From a checkpoint of a small mixture-of-experts model trained on Wikipedia.
Training: a variant of Muon for the experts, 458M tokens, 7222 steps.
Below are experts of layer 4 (counted from 0) of a mixture-of-experts language model. Rows are named router (the router's row for the expert), up (a neuron's input weights, with its number), down (a neuron's output weights, with its number) and show model dimensions 0-255. Each number is 500 + 50 x the weight over its row's rms, rounded and kept within 0 to 999. Numbers have three digits each.
Before each expert's rows: a language model's description of what the expert responds to. This comes from a sample of Wikipedia text that the model never trained on.

# expert 35
Description: Nouns or their endings after a possessive or the, such as life, youth, home, success, years, and compass words north, west.
router:497431599512535529552570557469559480503460524484533662472484509463448440499520397459475498565470519560467536551483441483485521459553592375546548540423432431508536449494537434469547504445483588494513530609534480493464483462453495428553532414493495617438452607474496506447527502475490475580491439461453584462497499444522476547438496430523489442406473627566579508459511543540592509539461534543403537490501521410458521493473509525561509463499495518468512524498461470452552475393522479435488419466479547446552502568603428478538504451472450472397484553597523430413467491515574407505523442411526514476487406521609470526550560491525560541469587466455458478466535486502543543614491486478522529477533449522501506503533519410604507505486594484453506444525566497475554456464561527
up2:499524477479537482578426520417473483472502518520464417593512429517466512512479546457513506531411610492581455638500520503519542540475477477475459465512430545543402466536515419498507422527522486488531583550509506444501494433508474454521559432534563522562461446495533609508472470458470492545497527495449453472523362456484541485409522549455453464479473521493510492519542463486527472458500443494469536445405607505442560484429531618475421442511536575510516412436507486493521476542520482496474425456551489480488513430493558447526423464527434456596471450468496427430415480483520471465412420546408444543502492374523463499504551530429622592470417449467505496474543434473469584465546459652552523499464506485637563494463529627564484502593534508534563532487457445538459527502463460
down2:446549486501527505605461484541550398505440423376523524595525533546508433528550549509589506614436587433512538440439405451434499457514509499517320536504472464524572536498513496547496441397528542501547433468517510500503517520411516523404450451521438458528576533522490506475484510480565637438442487459464537520444463435444523571472485454511506422464424497534537571498510473526507473432502611501523498537553449569458461556522455475576470472491472550511499561474487561560502503521462488515538480528507539487448513595465472500499482434567606501501494494557486505492604451502512493517478579427448484449459464309521579467539426528502406468638480470502448525465502519464548464518453492603569547431421543509457467473499446496490568496502463504459591412539451505504489555514458492
up3:439403460538570488514443486542364571528530558499451608406606562458499515563468390476438552549458387498563402493583494477520483530455573424474490448460475488555569550398405464447428547490453443475543497479489433518460557497489460506542512614607479560536496430464502569452502441517489512557481562537386494523521494559489463565527503530499513530515535528480457461495521543548491547451480392460442508536482555492483531532527492532451525555430515498409541460472425574492425482499570497512486529552530487467501487470481498500585582499511543469516464473540435486506494479535459498561494498462452558464368511559401564453543493511510493466483476493465422475606419537495467404553498478473485468525455442419509445512512356448451421580568580568492547508557476615497476483438534549
down3:506509550502486473520508547537480546648449555549518558515548465456542489535524483551426454454481530430525585481518507505434515557502527488447456520381515577565453523446488405475445523451483578469511431507540553496523532490507469555516510533399409529558504439553522498456425484376502461541500457540506523465519537510537490528562545491436450657545445537572498545476573453416482454483475446512529546429487505506515537503481469376531497570528447450511500509417496594488418444437532544423538520465426475412479561452508404561475506457482526548415570529607481519500544342561490529422522490580555458395426505485463472546520467478511562493406462569518441489528436569526524427565497511507485492486494477538552463526421470422437503604505490458477532499454517600514481447482366431
up4:537475514499613487542451543432490508465447477504520521456585546427460573392512530503530543557494435576432557431537505481517459540455466499478483440527580421530439466551467441545545515469488442529498447342593416532515483510462474538588473433457485531454421469460548541510485520522382457497570518496540507473507558529524487533435443548489519473489557485456462484522530477507504506520460476413417478584521460485438468534531479507466512425428536415565496545451513623478553490549546471547492608491579509450522378607501501486483436479494564447565552574553425382508461420467432558464498458507449444490519582458513582531484499395503559537538530626441486465488473478467465369444488509546481563565520496466565467562519431542476526472582588490418565536474572515498432503515428539
down4:571453490497497496520566582505578536524468503503523529390455522474461412477517477483503550574510485423551503435558526503542495448495519359431480492491497457511454394604492450517555519505477474572564483507564461642473475528549498547475595462443531551511444431539520577532507533537421449571522561530539464446499519461525550433606365536578513465584528510463561461527504545328572508563505504458599509476526541527470435566489533441509488551479477571474566414562544482530503545483470530539445494526521486427524531540546441524448463538545468506555453455416490470455522404487518405541517479507442469472484539513497505442463527409454408440539539493574426489444390567452540433494547597513530481557449545493605568513504508481442442537480450469441504542452476614488512550480502586
up5:500500619485440498571387497487497518543508504528448536573481472517481385514548511530475608558499486450467567470536452467448483485462481534513570471511520521544586628523559532463565529505509560497547594493478524572447520564447432626587500456542462516595449589538483546521532542503592486485447536539495436557507514455542420416542446508515425482491466471519437528441482475590523481514515501506474533508489519524500486393507448515477462490563467543459421516364482504391568524444467519546516462511503531437438504466473441459558404495528578532467503500484440517520485430562465596594370552513436566457620405527489498412446563406491447471598516582436485571460554425435491441585499516537411477512448510531529441474510492458486439485441479479449536501566482528518448470425485475
down5:615422509437551524420546521510573483543523481457561549523438515446438468473415440486558460430491591481538458539546497487539524509456484460428534522587554512465584528529548501514548548502482521365425549523522493487487524621519543582577513462466430539488545534489442441558425576456556439437521446521428505531489479546438448578584522458436501457433494552556396587495574520591466494442623504519508498507434522537471579515501452536568611480499449533557496467457458458453590487469466550528520466457457561483540511598500534546459482497501474501480568386580579425506497548603505452526466554479448461617375484519525469523391481513538543411465483502495511465454539536459477515490530505526427521435564454482566448543436511534464475515500466515485485524510466569610473426411469471
up6:490472521520490502498522496445556528438455504546496585516400496526437573541531500524427555530501670543485532491595394561483464404557550519519526492528414495502461542531414462485460526481486472525469543440533364516521584558490633495475486496507443504531515458537495529619515480411512493514420380490495576390524421559475463540468430582454444517593505551555489495417468443497497532489592531464481461503501481433490553490485466503489520475532505433533477513487503523493524513539410510496581513572471470551522459553445534531478334496518426585486516481503570561475494554609513574429574538468477446438461426438494516545605471514422528441477527448482497534410448502555406460560472540408478512484442457491463422489512501484463555397505566515518541429540449499565559427474503493
down6:490502498557530547472481594458570519524457511498374520544504529397488517400553557452516608439561522472530464538506537527491551501524452415469422477530529431493590469556501579488456508514444539432500518508488509507494520437409468411535511444503472496484529554541416463418544596454486507423569463501422512409586456511599580405528424464462500477510505485448526489510495536594570398512478466498473553459513612467391484504448544484517470520430514508540441527534466522519496518393546535535524488533464587555589522509501492509421569568525432477471467460522454540510493558569505462472465512484484600574428458464499480477558443499555562487576405556424483523452480491525476476428547516595491465523563497442538392634528539524427503582521415520514531497349496511463561425526511455
up7:488471584435496494508569536456498484518475545486637570579504476465385523452505392600443565574538486553406533551467521490403495464512534516409429541578461549586449485509439493505555434586431477524430464451434460585505544556539512491567442456407512465525570424550442485494508493412487507443483461458439488492444504628559473486457431502579524487449508395445597445540557524502564548528499466468502512442421523440451473461603529545538488411501571494505597509487508505571640526497514520459551537557581660542501407495485494532496542492443555484565566486553462551529467501497475494498474456448534443489491416499469479569524536529491499538539519468595456458559464498555454455518445515543479548390482522447591465575505473504442504495525496539469449472529450501480562531499543512
down7:611507522537374460565498503520481520516476415444502442501524636554474477355554492445497469534459466494555487481513512452428492548527537477497527513505517514486554513437480564478469514486561490473529513493432444489422431469529447498538398529528519546456431530487467517605675560528470536485602521535473539526442572549508455567467506392562513402529594444529435579563486550461561466547534521559551420473442566537397550473476539508530568449497520487468478482427434508558483548586449456474467519526537489548535529462492532481452473409530486470579532463480541510449592439469548519444454512536552502526437565484513431468442542544471524414383501474438500492407576464470441558460537476656479481522433469526418456461480588508593485496477513508488500523448476451533458508606470545
up8:468515537582468471554539500504423464484430442516468521462518489434592548516459535541487560470482569541583478505529553489543461436437514416556370520476421560500455437493588488511493540442479562474501560423457519521531508639465458467473583474535523500486449454534475460448370526502482495528578566538529530418565451428438545553551498538486536512546553520526523467477504493491456507503467428587470456526482505529526576462487485488467484552495464345447421546515577462496508459493404507462381401374578531516564545545600405457422456393456488390485464492536486528518529550497444490525520503433521526463499562463457458544505529448464523520552518458541460522436490430374488534592494489453470434456481495598468603492384520452477529444521432463520528495509483525446588449505462435
down8:496530540525591439516511495495498469553452345506530553528522566485500466564510495497595466426500523463428421512516499449505501543634519570523410459520475507560460577493403548536516515553536463525503560407540527526413560530493468517523547519476561432517455551448418497528561396470462528429511519534480594579556471485652466535474409515591465466410529513492486430528462453552514548496544575459502414538484519414508524449459572561561450507519501492502402506458505488443452413482506461498474515409466428528541487548492602562476605450580565395405521529533574393492542565505527398479493512475574461587508408530491443482423550492514601490438534511540551500468489475449505481441467503634479515481507568491526495483412445472496506482504542554508476474494484562458502512456505429
up9:448517548464482537571526546538516489495476464466524544520530421532447460570441504645496568431405483444423476502563594525469473488435437434541461489496455466553548481514510530498471436485538556541483505555368548429500507499440467477594559447531443520580529488488487526467482501365476551496397547500393452426510432553550490505513472493432464543482581460427555497530444521538539594573503610532525512404483478421444437404511501500483527474531530490414539511495492498565561501454437530570499433525409393476548497467495526432437455585447546557432531463491490525534526516424534573440468490582593556461567534465520466421480443488567551553534548432488488516477509617520460449497357378464541497487513535458492581472510548464520484531522535569446457473448528445549488451505570506
down9:518414469519423536493588458435488546550435429573541427494532505508466467504552442531437427472499451530478555517487460498457539491442492475488614551486412399570430428493524405439451489432501540518431482536496547426481414581430456451472494474542545519596526519482458523486472440469471526675542485366470517506496444484455471491406562499383538574452545517521504474513457433533473506446413510545458515458427503511516507405609511499400484542514507462551449494504512595518501580534516524525489448515558510498606527553518474538426508535467395464483517509469559420542484379391561558477520462479489453486495528450416478503518424462497550585458470480523544462509520542405541528558461503479559503569437544469581563531424612483497514528515465439425512520497431518470530549579515458
up10:487564494526542487446461519450512507523508511467569439531567529524575413577502578490514552428435455555456552476465471596474468486516493440492511443536494445545438456534524519464561431453470456567541512624566414540438603516410484423545462411557437379456535420513455528593523514473502433467442543561442564469347498519419455512437489530547398505447453522462430477474581498473533597577477661537527514475546570544422516478521505617551594440590396427362435482528435504463544529561521525498520529533497472519548518509506502491464462528462554527565490519470483484518510440462466507505476547503469522574482503490462530536443537427499468533510388501541479559471469502405459469460484490455522473502500526523465441461554511481521482423477531455536406448450561454558481527548455437
down10:388581523541475451566500452485494432487465453477576482506526532504496459491562455492498573448470484541468504544404512604424566482497514536443435460491591520556549473573561446532502467546505528538432545437527603458546537480521496420544489490618534385452477451459513551513424526561421579415522480398501433519424483500521585519382532514566547449532526529560538512432454431503485469450508598486464461473540528553522464577543523495561458515499502479453547422557536456496436486599490455516492491552531469458496447504595522541542419478555577563456495525511546447483565449487522452539541413617445533506494457483459488529483461376447476486542420455592556481442473548501520483451600531441483417566560394507518491494549510609546469481463459568469534556489570519601486466514572430
up11:429485491501468561412472598494477494478393543501469523514610467537443551492412476481439485529530528436427391550555503519519487454502484508576478423562562536517518513544507520466469525492464518547415490483477499564536445477509445467466485537517543409507466445440538477507558455454546526463559516487475506518473435530327565460479472476598394473519525529496535502493463449538441509464376529500488453515555441533498557516546479438440399516570456530378462440437485434441586497484544589480502528468453594550507413487528469500438536453494504584571375462447431464476475535523462468565483437470582553564466471487553503454513482439537548516517562428560471538567387499518484603424521546490516443557400504526449474534469601540492616577478480452565416483489450486571494563519451548
down11:478464505455538537393533457525413480519504593542539465503518451503475569531541485444451453501505482502476497494459504482490479432540499512451516523485464422427549531433435509503539502538504479372489549566443482568492507539524513494617496490564513466450589414507536518512486407546489449488510575556444444425507429540447529431491527489503452425558574490463494577582414547459407482473500517609516536591453398427545554550476440461554550533556562537523488576473454540475490517509476489440524447617479470458482547440422448650516482425458501442488435468483560547593605526589518588507499571453508599537480439558456422520409453471474574483481526537564524522510532509519487462441407550419528585505572470584482529527548453507520397519449492501422623455521466533560531495496567488
up12:522443570488446464511435495533449504519453432533404456545581480412532555515429549498520551460481576535525622489550581481550474353393486483451480446513374494547537512518589392475604497536372467591546449554490482524544477503473465475487397497462468523509485499500483565514492538610523419413488489503550585467555465441444533488535439438471493490470579484423526501434442482501466503473497506496416504457520498556460535539568534548515513554405402500510514486431549502529503539551490506464582513530533518478540471509412531470454543536494420501504567455434495544478442504602496505445528485560529362468523541564438575436526534452454496463605481473489492506403565427481560439433523467457510526534556531488525475420490611420480531530522558536467481558482518446521640474535515494
down12:508517570491549482493549440610507451535530465494470465518427444458488555497527567475522443475598589406568510502568477412518531508494486466568466506448580556460496571500447432507497454443495526491563520506543581537505381517540472571494535589621547573475520457481477425481463469447460411479446462462419477547448484488518531562451403404537488449498544523448597535474538455451450428456585568512502439539529450515494518531505476498430526475504455489529465508590469561629561530479535471507594610448476488385518515489499569442558564497564479551447471383480547566507542512512490514492511471453499479546565490518540533448523539496490509545429479513510525388455419553443474519345566464539438475447515418590535444440514549417570562564497493538472500604506496481476589541436466502
up13:497548525508497486457462541475517465489486398524471362423464556537552490549555516462582469521456502558533507497458554500461517535495566504518467431530550584381443479489495631471538428502602556467528461547511506552571508454567444616453539532457552548495439419508484453518514590437490584404446456462481452484560488471575415415451528506415402471467439585529432418524526469497468525501551447490528493483484533510545491488545464523527548429487522592474420465396565458511493500410483488513538468449414406455435421540491443547490459569549504523453580532376532574481452522626478478366485541507471438535447418542553464477394490470496477502419482545511445444543439530461513523520551521463506514476539464424579488490508478531436472528472476385453447522457521503478539464456480445
down13:417544588438533535511422474494538544513510385484432454455536433496475522500437499508559455464472514480434526551523555463530542473501522536518511513434446504466456388477457494396484549482510533481476484576486520428528452458501504472405495490484472594537486512471469472481464446572442519458438514493502452511415504460555421441597494503591517489531471459480536540586469497463454500526502454419564581519451532499588558524457434492432466455508479548590546460507508588430519543580412460487473460479486509455534388538518462452528509591490389542453417505420362545483366474533521471533544458447521427440516504553481503485532527393498447505556621589513499546446456409489522522620506504470482528518458409504510464453575560407423477521476457390433545517449563477467447509421397522
up14:564495580450462464458485442565521473519497535486492400534527462500595481522517462485469503452509462459480561525495508541479445477487507457514407431498571449477477525545581552563480456506500453453540449454422559489485614544368573594506453509501573510485512510568447593499556520461444529431506428543601556453589513531573445521501454562437532504486435579551526474410423507502594595523471499394471614494437588567543519584567467511493511536500538437526522438470577506515515460556563512495501490476483491469440455517494448503501641488517443498446603409461552522478488644506420441503527451442572506545458493565503438437532490538501513461495559406487501583530539560549484556433489483418544660547560468514483446507554453476484533492458483418517510580511541542474446476481551506
down14:558453517581451528518457476494559516556549534475550463517587428505570543495418567461502453497616530448520514495501587416482459588537473584624444573480448486486412567518541473543451407432571496410542644540492490514372556439505459500508474475526527455512414489487465587402505539428570443513543459556458516569543490528484456507528490478471481438421416486458468405498434496462564455441506451598541575467436430401495578498432518449477440454514567503417391512550555431438512487468441456547526523454434465462552465519521474446447540548499509564477523480536476470454577464517539403503454553480527471444444543439547543542493507482525534449512500584468456488542464474501457547399552494423441457492497521495508476480557448392522578438506485469511505502530536455574450460472568433
up15:531535435477463491467490537487417482469552485480523472447438605512525495427562438537489468496427560420517502519651439539547576500497459463489539465641505480593489396575554481578474498526465441529508471539456468494490510467477434560519522537480430554460426460556454391477464528392504511497429507409392562491504443469465557448493501487422561481482555465581416575502461556496388577542457486441539582545495486552488519522567388576489521489606485465545562565484508508500445471516472531628525407563482547487487504592538495487464483514518545468468381459534620451473558500553502485476463485583418517530492436512564496508450468496446501572544562456494427565500495536503505524535498498462522491497414544489525513541477601444544521581490591536427513507485459501615424457539465525
down15:539397546481569441558502548563496477526561603592492401455503561538481386494473532566453607470479515541478476523540532441530506464580434574469526527514534429529567536498461480495478415550481480527496466660474486562495439479517472497542444513482470557504493575458431528512485527408544440466478518603541495447451411460527463493559452518587538478524573472562441471476583475519516460554467523568472504497553554518518399476405441508588430477418507487567514484505485505560505435452507572517545511499544491474524489467496469411368527563405493567484397525478475493461450535544552471510514581531568475564501598521361509525496449367543534497525505505496518442559449529485610524479461468513481487429520438542470478507486566437372444484521520450493429485450526511527499502499419622
up16:492539559519465545557518553515518504493515484453540586602514426520577476532446506461425624488480451459512482449497460489518471413553497437487409485462476432456495383570456550393559478526508569554476479456471513524474581524549500447474507483461548508415513472529438534476502437618478614530468513500437484542515505513571454433383541557514482522462525517425486566496499550543522592513574465562525500574397485483542563417551494502540494518469523526489331538496503421498549521541515511604481515548481524580524494512449489540456523534474444606536458485542608448451462451548403505538450418532542418474488507561484547552526504534450455468470542518402473421512516544523412520453455549647448507517505436468600534549539599585440477558444490565546479556446486485433496546497485460
down16:480590400498451481560567441476498421422525512450476549564533510471434558509546489493557499611458506518580502500434512521522527520432540550518518572504512535572404475431557518552651469478531499504426511439512530401540543549527506512532483491511524442497509442486571446506564511455605483486525434488460562521500541464541537537536460530505491424511476417514465520438474417504556513438571497401515599556442607539535533455622466418514455506491393567520476525508558428496508540471572456449476488561505523509514472501531502496579382590434540573628499617531502431453519482535498485462390531604555496504508507468529482490438500551465510514526510550523504581541509498478410530425445396442435436475562443468569467505490566541553471552480448426586484474493376465496444515469500525
up17:494610546530496504468658541444511494496443512510489463508573509493488470531546516536495507469450670392484492457466544517507522492470491486518486468421363555570476438616505538421499464551503538428464435468453459498509529529493503492452552437425592485536426541474577447590488502453405569465537488523456458473524512466486444588491450469362613513501479442553464428431479493460501442513529487526471546554509520566533471498536538547407428460549603541505568504530497469458560481474512567408498430462507444512587506470522529501521460557488535619506431414430519480503541510423486412471545505520560513512470422495621517470481532513502565515471504461536498491522498525463451528570452461393539436435507455573464464573444619565504498519448416509531397477486488474531518495473608502
down17:583606499554415548502469485524476487515412464442489407459557460522526442501528484434484500490504566503512452497480492509581534418495572432409505557582563539424445541548600511567464570548487549528566511494517609433520561545460464494553450572449504493500502464557556474506530464558565507539473492429470488447425411481523563548566496542422516477521602543463571562466506412546397451476472565473444520491417515432554442499502558423515458599511597495500591531607535568534581485527453515572493596545537462534579537475396453552481491547508548537487514483439433552534542501472469546531520545557504489497488505567533563565419522445502510439478567586418470504530455514481449425447451531398417510514487471544488510461560514487493320563498531442575534470495566502492501525494547530
up18:447482583479502521391503533506566502495528481492508528553512437509508538407521438498513499565550482470514441523508469533451574485486494462568393469528570488545473452457565480465458597494472357551448494580412508510490471497584546485506495365543480582534509575462565542531395458477500450526393468528440465510481472496546453470468398522471532496494573511490501471477397635501489386529485509581429593559490544508516482482389589448505398515582585626538463565465494476521452477509484525523562411503429506462490573435520624440461426498575491441567495514508427492532508430511500493492491510376521505569481457524528584540473514582506451417545448468558547456515505529482512440526544458429403511558487482484529476472538502538517465428456441518508535564545470412487461464485540571
down18:545470515466531434534404515545485474508455544555545424462501517397535586455483523497475518532488458494506524556502548542429578434432536553504515554548549538489455400536489543404432462502559546526560449511521362377528452464529536479553537514510474499410521546434478453562519455447515554462467506439535463443464469535506472547447567498464428482451505480503579586586512563454474372548531454504494494397482462489558468471544539488491528530533501434444432544573508452398511510553485410456481531390403587487453541463409416461484528461539530445545508536598450505506408530502458481418565444504493455620562454522530516478512462462479528560541421497512541495586440453466464462468335457462421458478530587511529438494493530509557592506548505452434468445497511477503553427457429538
up19:466467538571491574470450561455532498508500519502407441466554440520498484583567538516548392497538549582472516465515496553479513379496516421472508458560494477485512524492478499572594399479404481458477485492436494518494522533443517508532482453501535489515539508469511544569587470558540406572491503569524458512468458470553622399408429483469586423459550448539476493519415551461572591477623504579407532487479410517511519533513513546553516425538448491553418533460564474474479494468452516488535530539473440477513604500571501522519488528430564439555523500488447521435505479511568533555504559548444469494505488507523505555532542394444387501442618566549451634497478343564444486458498541531494485456481488535499481563494432513494514525519448488577414473516468481523538508619368542
down19:480513478471459496514550537460551426515462558469462531550568475439539489465482459570458402448424488465484478452424510555483441527476452564464502449521565544474526429458491528572535525505580485543541564412456464450536499524438571544469532409455456487536522473427506573511473557500434532606581538525532469421497483403474469417520398498426452498453515504520523427599389481509452519510602517527488640427465597618525500494550548496445503548510562497541536640474471461476397465437485493564541448522579421469500485494595491602528466470426520465557522471483477461519450553520507404474519447468485480581477435452577439620454575498389433509502472513443516464536468533530439571543566487529510415501523475477454541449586502544432486502454480498467497503511518492556373538484567501
up20:406524405493566517576612426436494501502509540561528485523469544496606527444588381336458541582562446542453541442611471527510573515521564567509472527528515492406436448495495580516517522395472486420568526488416471438502497553472404463534516519481556482501539569534482527497469525368500458493434529424554444455474562418429564558448479480518489523500532524552552533467546503563496514577464448466499562577511498446594661528541561521585479545506435471448518433417513482494459508555524537545473452478526507513489581533540550496482513494546543512540546430478533452551564555477480511442479483524485465601498501481526490515598405481499513460517518533538601519502498454462518503523617450499498560521462576489505455438514565502489426489475559476438588517479460591483439532533546565
down20:476521525535489575431575456578538467519500455579452532536535546449542584475528516438490396461425523559536441490551570472499519571541503518504533530499594526416512493486583434419494482454446477461382579466498466487573538521546535456607508528505582567431488514479375476561484439551548544440471527503519442483545467540428535576458517520426514437543580426460467507474454488424496511555482466450419531590456426554460514568494467417581411556480507510435485485469546408552492474553536546537474404424520449558471462477506393397486500473502441533553496512476555458508573558517475429485653508460557454363447511509531404484556493528496432498426438481484600480510560538427598505529585515463529504500518537543456594452591479499480531505482488467434458504489485484537495536484517452
up21:518502421457465526495544502389452505473513529481496463490508550475579463566519528450445563563490406566565471458550500385518482433479473543493518501558490498461480551535571487448503489556564409435503504497541453509547465513419497490519594406506475419532482508457437521569499430651485510425457467498517489505543525432527524557508455404419528517525454498558471415468490502478505545485530519526493623557545445417432430499519574493494450464507493553513560525508487554508678506526510424457524456456453565483442429549498371464457438505506517485448535470459435397501508454529504585438526590517440495450521466498415537494422545471503639480589585530504515473526453570528635469562552595475496411533453478513449559547521448506548466434590526544483550488584545571519545492523503505
down21:525435432560516487470453534570635563635470452469461541503490511491562472482484535414540514656513446489502483551498408427441486463506436437518610447438561489516487417546482508520557461407488440521510593528473435425591409476547436543513599470520565424523495513506559520568545497552507609593513527461493480485511563473472484524446507530493444475449553480492488437540464442521437561418519562563594565532504480396478495463514522581496463465471566461527410507519403428521500458518542430487497574471454548517498486512512422583475504490497564486514495441464416509431456517477481561431469481412417464480439543411464469489538476446508525511542413448473550527541468504558506461472540468509568550457513580483478491513461507601395440423549544592524524470396570554531486498477478544
up22:440456464475496493528552551495497500532522442536595523556496560576521519505610468550452466486477521587573496528432482530393410538509458476527464521496485507575538522391465466491491613507482446442527594478495460460425492494514599488500539524527599522422460439519545517475463638493530541470550612452573392448423487508549518423473461485490518540440490465536556524588450529417526559429455477455549439501513577546445519462468497474481539541518614457511525499453601435488471513528515458483524575484526546476529442519488478484467518381512563487428485454397471582611563459597460521517443480501518540501569542522511554550539499522587517507505528451375487530581468538479515419579480572539482486603518505544467510506571500373474630571515487523474462466544511482527529384543497521
down22:409557533377495513536430435535514447523513539528554458404452516569534491433499508501534469571554579497532434477507427447500522464531475486471391458530467533527519583585530539459463431572541576473541481519563572523550493521541497434509440608460502505548417393498492528554451439537450520605433471492489516469491474402480586495526483475457431462428437421493521566579482482516498566548445513523434468495530445510578453471607471510547445458575526600449466481558491450520494522541671461521496508543452521400471465504557487533472513441498517491601600462480564525519426579491477529513487452432544543510540536459585525552565587540453511483460553551491522493453541547576519503545513398576468553561545419433535533515498523549504464500511485558558475587493391506496434422591509547
up23:507576557506517486472546545527427504494504501464501520538560468583505565560474516431560555566435569507467549510515507420574456527524490543491535490544456557434507522573391464503463512462590439509521502606583559434505454478560502501484495540402501468455503456563599464487492503408478481522508434463519477395459522573559470494522495457580499506481456484515496471574513489492485528513515472507524589597542544535542528634485480497455474487560451452534431479478484566434369481478633602543460441489577534565569516545460560471540440524575481519555470410434417433448483584449553506438510397463503526520476498546498491500414515582539582516540541464388574486536550539453659542566400441525453480451563504431530479473489539524545483564426529585432509482500508404484497457501553491
down23:481411581487490459531563524494498551527504493455556442492492463522512505528523491469512481467515406518522583477505427509443535378444450411436528480525511506450512424532522636474493484437564495501467369472553505550435463507477550553553520467439399571536454480501442510520518448557445587537409613507498503554477501512476460495384456531544456470544407583542562499477524506415447505406489509516569469573590499552477562431565485526473477525445462521466457428576564581525401546561491537514419550539471518483448585422399530531427512481660441550483489468469481479463430502623607472484424543493508481508626511550449514502535498462415507522448432493457484555570458430509518501488516522537508507460489499471452463512425448568528514510496534544582482557461456478503501593419460550
up24:497584494500380508469532463433547465504448590516630489411510517515500487425509563463491499516545469450416418529533512450521599480486484474551439446366489545461538420470492500529498444461572517506454506502498415421449488451515522498458485582549489476469548544457498447488565430506511457592574601481470507426553541500517435496593448588459515476530466554470450470560468477516518428572477524555542471453517559472468431524552643440469471535571535451484483549437387516562479464604498507541505553540498517516492488499496476423572591454492537586491571572468454448580455492556526563472627561481629483470439537502448516512609554523476474508499529533521581517566483469483476492473532498487422468426488530421467408458457395550432553509533443538512445534456518569586509511557479444
down24:469527496443460603425525588426526488452466462473536462508484378444548524521406535529522526465519453575585554469449523474544486505514390484532520491596526457467517473465520530484535448550544439486501448512441575471404550522424469471484390517531503508561504484445526484501441514433562528507533409461481495398466546380524516422477530510544470484559508496451529439561467428425529440575544447463536594566570489493510514549544512471494511501492443394376544507415463453547480573472492542439511506445539510593457409518534508453492496532518484520495572534505513544494529511499535499481499508483543524399550487505438489422466527637416530496530603472453453490445479473486485469605532565521493467497496618445460463604492441581488507444535556452515539495474366570541486567665510565
up25:442542478476470525473424556465463468331498559487547509547597499533463562557589491506526495487539500535497487439540572510492435471534440529517492547492470425492522533402486576521511433587459470531597500509520483481426474444461454558426467513564507446601573443447485445471467462460505549524430513434481427436530489507509608503455476472486539477525419487559484598530493430533504478455588443597523496478501502482504498507555505559534444464582416533530510486513472408499604512528548445553526405512480467460482611461574546507563551512518660533490470544484544595520542479416424527456453418515505439517489432476551425449469437436511547470580480437534500397555505468512432507392467454506575448533394510539601467511552477427523485468542501480487479546498537505460489444400522388
down25:555526508523562485487532534522498412530538514483458510572446532430455559561534508485385521426482401548425502540456422465476448517561457415590471499588473490494481542569442413498486507434513563506588441501484537519500516498467432463466367606505543493536544456533569453482519523573527499544476491586571568506444475541403475487381536561475556528521645419455602524473464496528521549469438480431489457499452551409585482457587508509554477481496502536527460424481520541447511541536488470480510502514522501484441569476533526486562437510510463484405413498481587489482485381452471558488464465569496476520505548577461377456517486494528608508499527557442646587499551561534505510432548515481419508530494452495533604530543474473517498457442508360522546434575520438527500507464531538
up26:486498411559521469613517483593475521542443463490503473439416532431477458519497434388505502533493514492505557558588529528475487468542487482451447513547488550593469476390551448543477410496428438421509436514426511521522438483491506416544504489517522480472558468506539457468515516491448483461543470540414554573460508530445492421485415504542491460543559504516467473560487512477500561494524501487476435495415545440567397468447546509624495461458496443508511489537549506498545570463521510542430411456499466614459439495499480520472644544427455518401592408440523515506404579446536401411480551501571437465451496569408516579539484536515489506460493456501429577403586488469496570531528353515555394508532461473471516514487528572443589494497476577481502520480473481467504483439559616
down26:389417500440419410521493515577506579494424423486531589595516493609455473482512536463519405433470488479504524557523490536568485484437413542532493545552489508514514533446490527441489452537412490410489606559468581482506521470540538557470551517486399589478497469493441488525468581464472506483589455560482435574479478563518447521526574480534575526509538481466414484614591526553437464474601553473498524569451517517479488494420418472525475517493454405482437532532465513600535512502438541517493485448510525506583570526411503409466472486435565604518476364550419543534521547481491531565441514441464468566476536577583458516403502496517456563597479520456588541535380543493488415512482516482470537446483456495495486447521512454520402467525463510419555526554549530451496487555526505
up27:544525467495518509517452545417526511417525417487476484495506489520453535514561392377556456476468448556517525506510467469464625455516485514514569445453369474508516470523482417513535583471523584444411463432524499508575607481424565458561457565550496534480506490503495445598510506601456564487519448477550517484418424532489419496404551532494623508544448438518455456513539506429475555443603462521546519544554495550417578476450546554409432551482454569449416494448483549468497479513492536539556499453529515523496581551384465399527469503581523471519520469583519609504526490510522504479530459500427452446524462403503467476517540574561434506516461421495418472511522442545525529492476523460459462497431503406463531480500630462569535504596578471562449537494451482541560520569488427
down27:511517427498501522520579530488545546537506478509466558543521587492578521467505484569543462511568510479485466503477591511530566415458468515593452538492572474495437561496637574546512547472449487426493502510488491484398479533514413453488560439588430499449587501394522499496485417400497526457419579511505509496482464464481437607457520532501521421504494507457456541489616481468491452496554360588505407546548582483597604514425489488442517539548536564545461557497482522554516471469620563533552460502560563512518500509416540435512529550587511530439514517502502483556531486500542539512535493450524525484474489481426463500493489461596500484481518483465529576601580492425535550537437504596519513424586441429493543396565502482505483480429622552472564441416531414546551574453519545
up28:520442494586466481443420539549455527485466511512517579546434456490466504429508601508577490563489536472482455525547460580493500624453539556523419434544464526601474461486597444353479544477525388466542483496544426432450469501527563491555456466529509577485548390522535462567519407494537584403484477457509564476422530511401603577516523435510536501491564461576450498531475529492509477537471550444526485522475459514525506543546473450488504438527475407477466432521634536395489504549610487437495510496565450465430447525522516513447470496416416559556520550542439505454519536524497520531542419468491499524470461526609519569627545521479494537638491580549506477595458553488540534520544519504544483478509422480516533438480430558485461488489406468623555509523526519482507514450520499
down28:497543466440440504467494491501464432439508496476472476567408498465505428451547500557546446515548546510625603548509399480485436514526399459435500461499518450416562439541544455488487551424443502571545493444488417466475501510522458507577584494425538478556492484506509454538433485518469440430586473448544473429482443538480427438515429536504550521463563504536553499375502541521470500603520493549594544520557525496546538441500525558592522509529505487452530459470519494483488524467501500453560383573475520458569448510493488498447516559492459608508492493433478537546357563511534564520345476518449522482489448454585562540581505507444587484526453469548515471401481536424464540591465497460472499491496435537575414541463406563522468432515468519589469553389544444412545493472597448